Experts of a small language model.
Size: 11 layers, width 256, vocabulary 22638, 99M parameters.
Experts: 64 experts in each of 11 layers, 128 squared ReLU neurons an expert, 4 picks a token, a softmax router.
Below are experts of layer 6 (counted from 0) of a mixture-of-experts language model. Rows are named router (the router's row for the expert), up (a neuron's input weights, with its number) and show model dimensions 0-127. Each number is 128 + 32 x the weight over its row's rms, rounded and kept within 0 to 255. Numbers have three digits each.
After each expert's rows: a language model's description of what the expert responds to. This comes from a sample of Wikipedia text that the model never trained on.

# expert 5
router:151150116098183123076135103116043159110102112113144126162105143132112117085164138134116131114145112097161088075101129136063145103144117114123119124073189132093101114105170069163143186105185151133132132110175127127118135070121200112142164141152080142153091169113129136139135120119097115118069106123124147117142098105104108153170140148142068086191103149118130156105167117148155134153135
up3:141152082144133113125130086087146133187109161050123120137167059153198130142127160129128130192097142111110132121128101131087104127100104138164085153205152166131093152094132153163060119058115122099098131128109117093149121119162177160123155143122042166125149145128046065147082163114106145053143087148135088183120146142095131166078076160151052135126109121103156148110151130142159085129098
up4:106101096117131137145094197101091118141115112155134108109125170133135082154176080175102133142135136095143111094157142165134139109086122059078107107159125171146128146160143139091155132139082100180139153121111145137137072096137113210187078111071152096143069154077158161173112077135058079144150119135128071144133112152126144114132188114138141101054117127179138187118141122104101050096127
up5:125122174151161154155132184113120099198116146131144127191190137120143095164085145083145073144160099081145096140131208104115157124102114101136145136148194093099122158180134090138146113101117121095141196135155129155118110088165131105127085165144133075094119138149165140116108113157093048164134048104149120149092162149160085050101159151167105101182110149165062103130149104113157086154134
What it handles: Prepositions opening phrases

# expert 10
router:173144138198127110094156087120100140085114174122090125162141083106095094095144165158140168113159098197093177163162119140126170171150103140133181118155175154099146160064070112100100126130121122185184116128124115163071094108155135203108144115156163158080127124085094110083115116134177142144137153094126141098150112137139143094155072071178089119148128086086131123166181146119129130136114
up4:175133148118070095134095120116062127153150137132205104107148152154159130142131068113093126069114146129126148134103123135136148142164144112139115108096134149111119112165158165175123133145118148237140108143120113129137171131159156066093097132100114130094150147095112163140176152139149109133094103156127147149103157136084162075104119168097125186172124119192120170146165177124185157154117
up5:132131134161082186102093150110111168133134139133064128146194167143110106077188083147089143124147155121143105131150138131126130166098141089142078131120127110170084124191112173146210132146084135164113130118098075135170137150100176080122174148183132121127150102106102144119105119133169130161126156156081110128176110121149120146168155092087135180119140125145182119144098134108125114116163
up6:147172092131168117124123130183160148108133139183121144141158194149160089156139106112049199215173135117130130169116130189228116096112137120174143194142126146094167081148140108128107160044055160108126118108106083099116135098199104172161129117155142104120119104151047149140089149100128128126085127126133130114136184131147107126114134041119162128122120099139165092118120164144102167118149
What it handles: Spaces before dates

# expert 3
router:094124130127167132130145138149105152139136072179114152059112141085088114146069138109178095118118195059088132101107074143143153164139113132154128105110064173077123093137109131174143126188189148159137126137146100070142158111142095142117130152117119085130109162140099145120114107114112155073151148115098108092063161106162131112142128128212107140134150120122095107118139130144158108069099
up0:085155161086179172083098135119104128089086198133139164107082170228152115188125156164139089135113163154126174085152133124125151113157131120099182113092117088142110153092134151158132107053158165130146083122157122106102133145133149141182149120108134097117113093148173155149155140103158179119129140096129124073155095137164091140112124104155088117132106145130102083077172096103152153117137
up1:091188165128186084126102105152098133105158142082097053146190108088144172123163138154040102178097144090121049140056146097135114117144098143186142134113109158132160124095165129067096113122133123185129115086091169134138146128150118139103141094135109157128124109142124042157105163157124130084089116109204156113114145124119109096129129149152111167140203186110115129166209122142102138139178
up2:067066100185154133122190115155147167150149181118126183156145172115101151134114162039110153073168090127120116128166113161134139100137189163121141080169075145105123127114177158095172110060117109178133112116090139114088149120071091092112188102133086128112078152095081209144131128095140135136102102150152180117186116098162113122081125122084089152141138167061130119122094135163131133107104
What it handles: B/d/p-initial word pieces

# expert 22
router:094101094156102147141142169140159176115137182132160101109195153125165125150138121095101083107118154180154127129248151069160067103126108115121200084153039160104063140161125116109127162125135174094111153088152168071115112130128056156168159115123103154188092112105141131113154165131168103170172145153115159128140114129113136130100091135144185150127102061113123133157115129118097150100212
up0:088132114135080171121123111186099152111131106131141102152150144064136144111149105063157173128107180116115158140135157144113128114075119152172119054109108137108081121148106098137134141162083188116203123089106112061115107064134093068130156117135097096172165115118140129085114152185151109117136134100163181134149119150054094073172096146141139172170129148144107127147179058122105217137171
up1:080050116135086146147159118143134202119157094087137115114138099141103108148139104141115151088179105088128143137117120140169104108118130132128122121150155149130149101178128151140154083054141127104107156147199128094093073176110141085149134168146152115127094144124042084107142117194097131111162128109145135127137121159113147133098125108127158062108133081147111120109152118167109148096062
up2:111128084164106056076166118060204070120148152137180093102196105126173112133098117130082073147174125121072113055150086090118062092127118160069176131191140127099168077115133147098118076164117147113078140117153122107162132143159132163131109096103156150124123108105100112141109077155089136119127121118127096146148111159140133124155107196150056084156191094127186095106135130154141150154119
What it handles: Activity and career nouns

# expert 43
router:174195093097109091119164130114092114093165196109057150116130146104185150077148101134140120100140103149129105116092151121098124088183107109142067121063124111177153140139135081111160126132134102090168137134129111089113091101100183156097116115168104127090133097138067145145161119128127095088118153172082120155098089153050133085095112088138084174150083164132114104081135106142123163202136
up3:142106150128098160128149114149156147166200102108146154120134124067166096120057119121180124117127078147160163149155148125170115102179130181138101107112133089146125202146101087099106140093078133104116106108128141097089099146109084178071118131149081116122066146082137132140112154171184091121129123109135155139171129132084151186086135112096149093180122136091110113128139104124127117128176
up4:173107134129134176160166131107118126085130160151137142128133130100125107125139125116119067162120188154162147115118122145130091121102162127105121103118145173097040051158097126120213149154088148115147117080128149116118159091134117166083129135126169138188197110104167167127154182129147121080103111071135123082140138097143181183159098110130153120148160089105119125148166111217127172132144
up5:119129111175140113127126114082144146057120051125154136133150153138131126116075157088090160116161120054172195135163124079182147142118095159175045160123153127219112185120130087117172148095149102075143126114112153125078134167141111157154079140138157162137168164168128093117126143043180116139105120156132115133159100152094146145124104111111175221095138129177113131072147115125124153147118
What it handles: Articles and possessives

# expert 44
router:086129161139116140066109173113047134141184128142185110154125125104164208095098130174132076076144129104108099129088140172176126140176135119087107165108197116155126099143108125183086087161129127100085063149132130093066164146083081109116069094098086141126090122166096128153075085157127171139180097143120161135066163143139145145151156124108121179123124122116107148092129166146124139095147
up0:081144151192176126140142141123063071155144121158177203158177114138159168139109168128128082128186129164170167192129143154099108148146110157057113143121123079127145145080147152139116137116087161124042083107157116154146193108119099167166119138153090154163092120192107143093146132156173155137172153093171114100076177120100099067090140154151079160182119121142101077124128115167117140189103
up1:139118128084180128041143151110094088146176146124164019101158162112163174051143119127123109089097130120122107166110150126094144173113133144142149138109144136141114069133153162140053111103073150144133120076078196111081141124099079139177105122079075123199145137170107111189111143133161123189169079176157126119172131144092144110098160208098138167145036096112087091137159116158108127127180
up2:129101145118115179092104170097098161145157111161188109149071139099184189132087114152127109083145123127175058076083149123155098127094166176084167197091152115162098090115085116095136140117104109084134099093133145070123134102076194130118123138061137094133169133137089120174163083134182157161150126128128126045178134124086113123166167105179073138155137162168107122185201144118083094166162
What it handles: Mid-name fragments

# expert 15
router:117172141111140153149178101114128161118124098117138163128150092161162099070057143119089103098172165135136141174097129110106186135122105109103128109130170122107169124171121097095112080112131109131142116097076110070051092127140191125090067127134148126087094133158094109151097160133097139101077144127106157136117147133124163125092207170191136157154094172120108155126061108102157143090086
up0:150115139147121119149123122145089160112152123148156153151117176159157145129125173172068056155088129110182133170230098119120163140080153056070194092117078127143137121124144096146114081123071108150132063146076137164122147065195146124165129109120135114099143105152112101169069145186105110147148149120112136103089107156172120081082121122169125147132118157151184144110124150139119119116103
up1:091126135098127102095154159106084173120126135147110127157160131139184114062160087082110129117114148174163129163112183102114127079065127109103148144150123069108058113146080106112166121133052143091099108111077164104098048123125137107132101157093135134128071104111093152091125104138110113091186119150181173155135178120179119118105102095122120128105117135154112103180129162134119164172116
up2:089047131148145143133064115140087132170117129140099097185115117145133056098103144080145133131113152101134092177165116101119138121108099150135197107065139074105130115129136083154115089148168105094092122172163224145109071107114104090164109132064109148111127169166092096139182191115127060121163118199102089133106150104122128102147165121111143099112166130106193137174182100175151136118135
What it handles: List-initial capital letters

# expert 26
router:104114074109141100103109082184096056121099134061089135181116130142115134134143169159100197134152102143104155139075119094077139077189137194107081150087119096120166101117124083112205151140142114115133149079137107150119100085077158074143172073153077156178080110140129133158196114097123092087130151123085104160108092097082052065126121134108095154182091152136122101118145071148128121153135
up4:122105116162098083120139176120131115144088152103162177163062130188186165108183143130142141104142112129149185128099179156080114116088162239113144129085103072125137098119183134123109126115089089114123153101168207176167118125108148090149115171112146163125111119122149096128128163082097137137116095147110137078153080151101149167060162117177116119119125103067197128080082187124126122166144
up5:071177133162125173113131161164106181131108120114119107153144126071133125100114100132167101161082089162127048134134100115116100167145168146125112122173173122092135120150117198135173071163113102150166105056102143093125121128151125152145097140083070182139127106114087143205176165085108125144144181119136130135102154125172075188103117099073169150121152203133103110149159153152167186135137
up6:055109103112157174097168139139174134150105137130059148190087137144189131178139114179153148097171096101113134190109106133153106134087149139095164133089129116092090094102126111154157151107119070104157173182135132126116147089170136108075173108104111153087125141175110108095063153150149111123118161209161052125135146138187083145127075148111100169108126166128190129109117100132079216139096
What it handles: Prepositions and articles

# expert 53
router:121095180070126108178155110125186138133151084159083077103067169129044167150061097126156129118059067052039081106131143110135080153086132120111126149111158104110144127152107101130075072131148143109169144071181201133136142140105093101183162170120121073175114184121146112105129138129129143160118075075220134107128140160126160118143148162121136121138147146143120101108112142136146157176136
up0:116133166126140112108125123115110161127177066100158102125172152115063155149219145159120156150123102118119125097159094181120149166136115141113078168152138097124203199104145133141116143130154143127099114127088110149120127110158123156170151161127081144127135146144198255092100090149091128196164142099173193152059095097197130117178123069155092102104117141157169141130137113077131099129076
up1:173093176136141124174176137111128165140113050114126085124131145123052194142171102177126116118069121190068125153066105150187155087078082157116118147242121108161093160159130121132149092118105138204167091137129120122120170157169131152099103128156102153127154093077142119106148068114132200146135158134098175146108147095123166131134102124098153123118149168129120080163092148140124130165183
up2:102082162121125104063158106180113133096085104087127133128121120129097126175103163089119129096103199118160142129132140105124095161077163109145080099126095131115114041171099090170124167101131110129127134119157156131090153121131115109140125162112143022093098113121174085144148141149141085128163192088150185175132144095090156111164131141187092156106108109117137136106118107175124186085099
What it handles: Non-English name syllables

# expert 29
router:163107109140119128118103122114146138083094113066075136093159145125151172112143102132118134129070086193176170121126142164114173166091110105111136115142161165174086189097077117087129059152091134143155140117083112170142095107130082088169093142120092085098188049076136144117124153156154124152152080141098120115125172118139187161105077083114161138157139089134136168175115114117137113108153
up0:139130139119116114109078135067134133147135146071127112088088115106125093140137108172119169165179136110155109096097188183130168146160143118080122094173120172114162120150110143200134126187122157135081047197143176131126097181154138147157146121123128114104143158095147103131101108121155104084148081232157132096183151166145161152141160160145123138104146117132124148163202154097155114088106
up1:134098102145118171110126135172168142096093136103139143104172145120153133117148127110094154136150150175131119161137109113125170117186097118138174093145122192160104106131121151126142119151169112172156135130039113085100133133044125176103141148130075176138135157083155127130153112169087122136151117077104153024172079131108117093153137101131131089228124172130143132160137119087093114178072
up2:129111111164101119174122147094159106157086184137139127116114079098188140104107101139151100160139136126146074116170131111178119112177134148137194150160086167150114167112104118098118135133097143135138123096142104099141129164087053108134118040126106077134173101071138147143182156126161110108132126145101057148085103123159112129067153084119055118139110194086092082130180114166082177171076
What it handles: Sports team names

# expert 51
router:080155117102124163096068178058127083098120118143212135178101144161115137129112150097152105096169152091124157109103164132102147127178120091099126135129110119132183102172149223099151108172149160134153129113103102081127112073128110117082109125081117093100139190147133125126078094079171145124133127092094132119121158155107112106185137080135094082108136135095142115097119133106135128156108
up3:108087136157095128086167102114171134143124131102082129156180107116147118155084084112085144138075115141120127138094149150098154071148113176089151106170209158108118125097105111196162136084159159124093150176144141168055161112190141123093155149149124102119120149168111132120160117088050124103157165156155136086156167111062140101194152113048118095150158151183127130139089110078104152113150
up4:130154110102147168132156159133167118171112126091147151172125136117089140128120169116184120128169148104126106154155105095103109057091201111091082121142165182096147142136171090146185155154123095138087107119166115142123169140130142180155093082144102134081107112124089111122126103081086075109138094155120116126141166197064128137069125152124144075106126106158194098139166087108108084148093
up5:081141088147166124114135080117147078073111171114187148183137072110184176163090103092138147136147150122188080097122105163120075157118090118087119150148143142123128104152133091083189133154117107115157107211070140089081122124124092128177116113109137092157095156102117141147117122169115089160140115145129106127117127108136145136161085094114112167159142103200100136127144112121112099129111
What it handles: M-containing word pieces

# expert 38
router:082114110171137160071129171149184140096102113100189117133186139196157137185087161121127132105144102122099156164208139069164069073181127138156208189131071114141115107139158130126152199119158192108093137142166167069094111098128142154166163092128071137147092166148111113157146136123072106173158122126179123154130151109148150212117105174132169110157110069115157107121130122124122115145132
up0:164123153191168128153142160053105104215118162121116202157162140156142165133119134102111152084135079100110064078122126121141076141123116156140180120122144089192116177142139140112165140157170091151114038098085136135111097117100111135128071133100028121098142146115104148123151096172147170182166160132097110188140106108150144137123129091175105116207093136148159086165141178161145075174152
up1:165119099129177126103122145131097206123116155120099108080192072091089098122070166137116124125138102127086188124098081171186103180171093135124136078143160175112146082120110149090071103127147151163048100174102176145066109086124160167166156139079145119136204129119096053159123148130128101201128069108177138146127095124141130156071140140157105080163130124133098103109079115087113105138081
up2:171225189099127101092149071097116176112141153147111155161107134136145115100102108164172090156101085099092087170093206098180121102123141156171161171189106133118134125108203150113107144081145147127130131113141205145100107150106070104098104183071120137141133164169115114116181170144140164144113102121106037155159161133134179183156111064106108119155143100127136088149047113101103124159141
What it handles: Abstract head nouns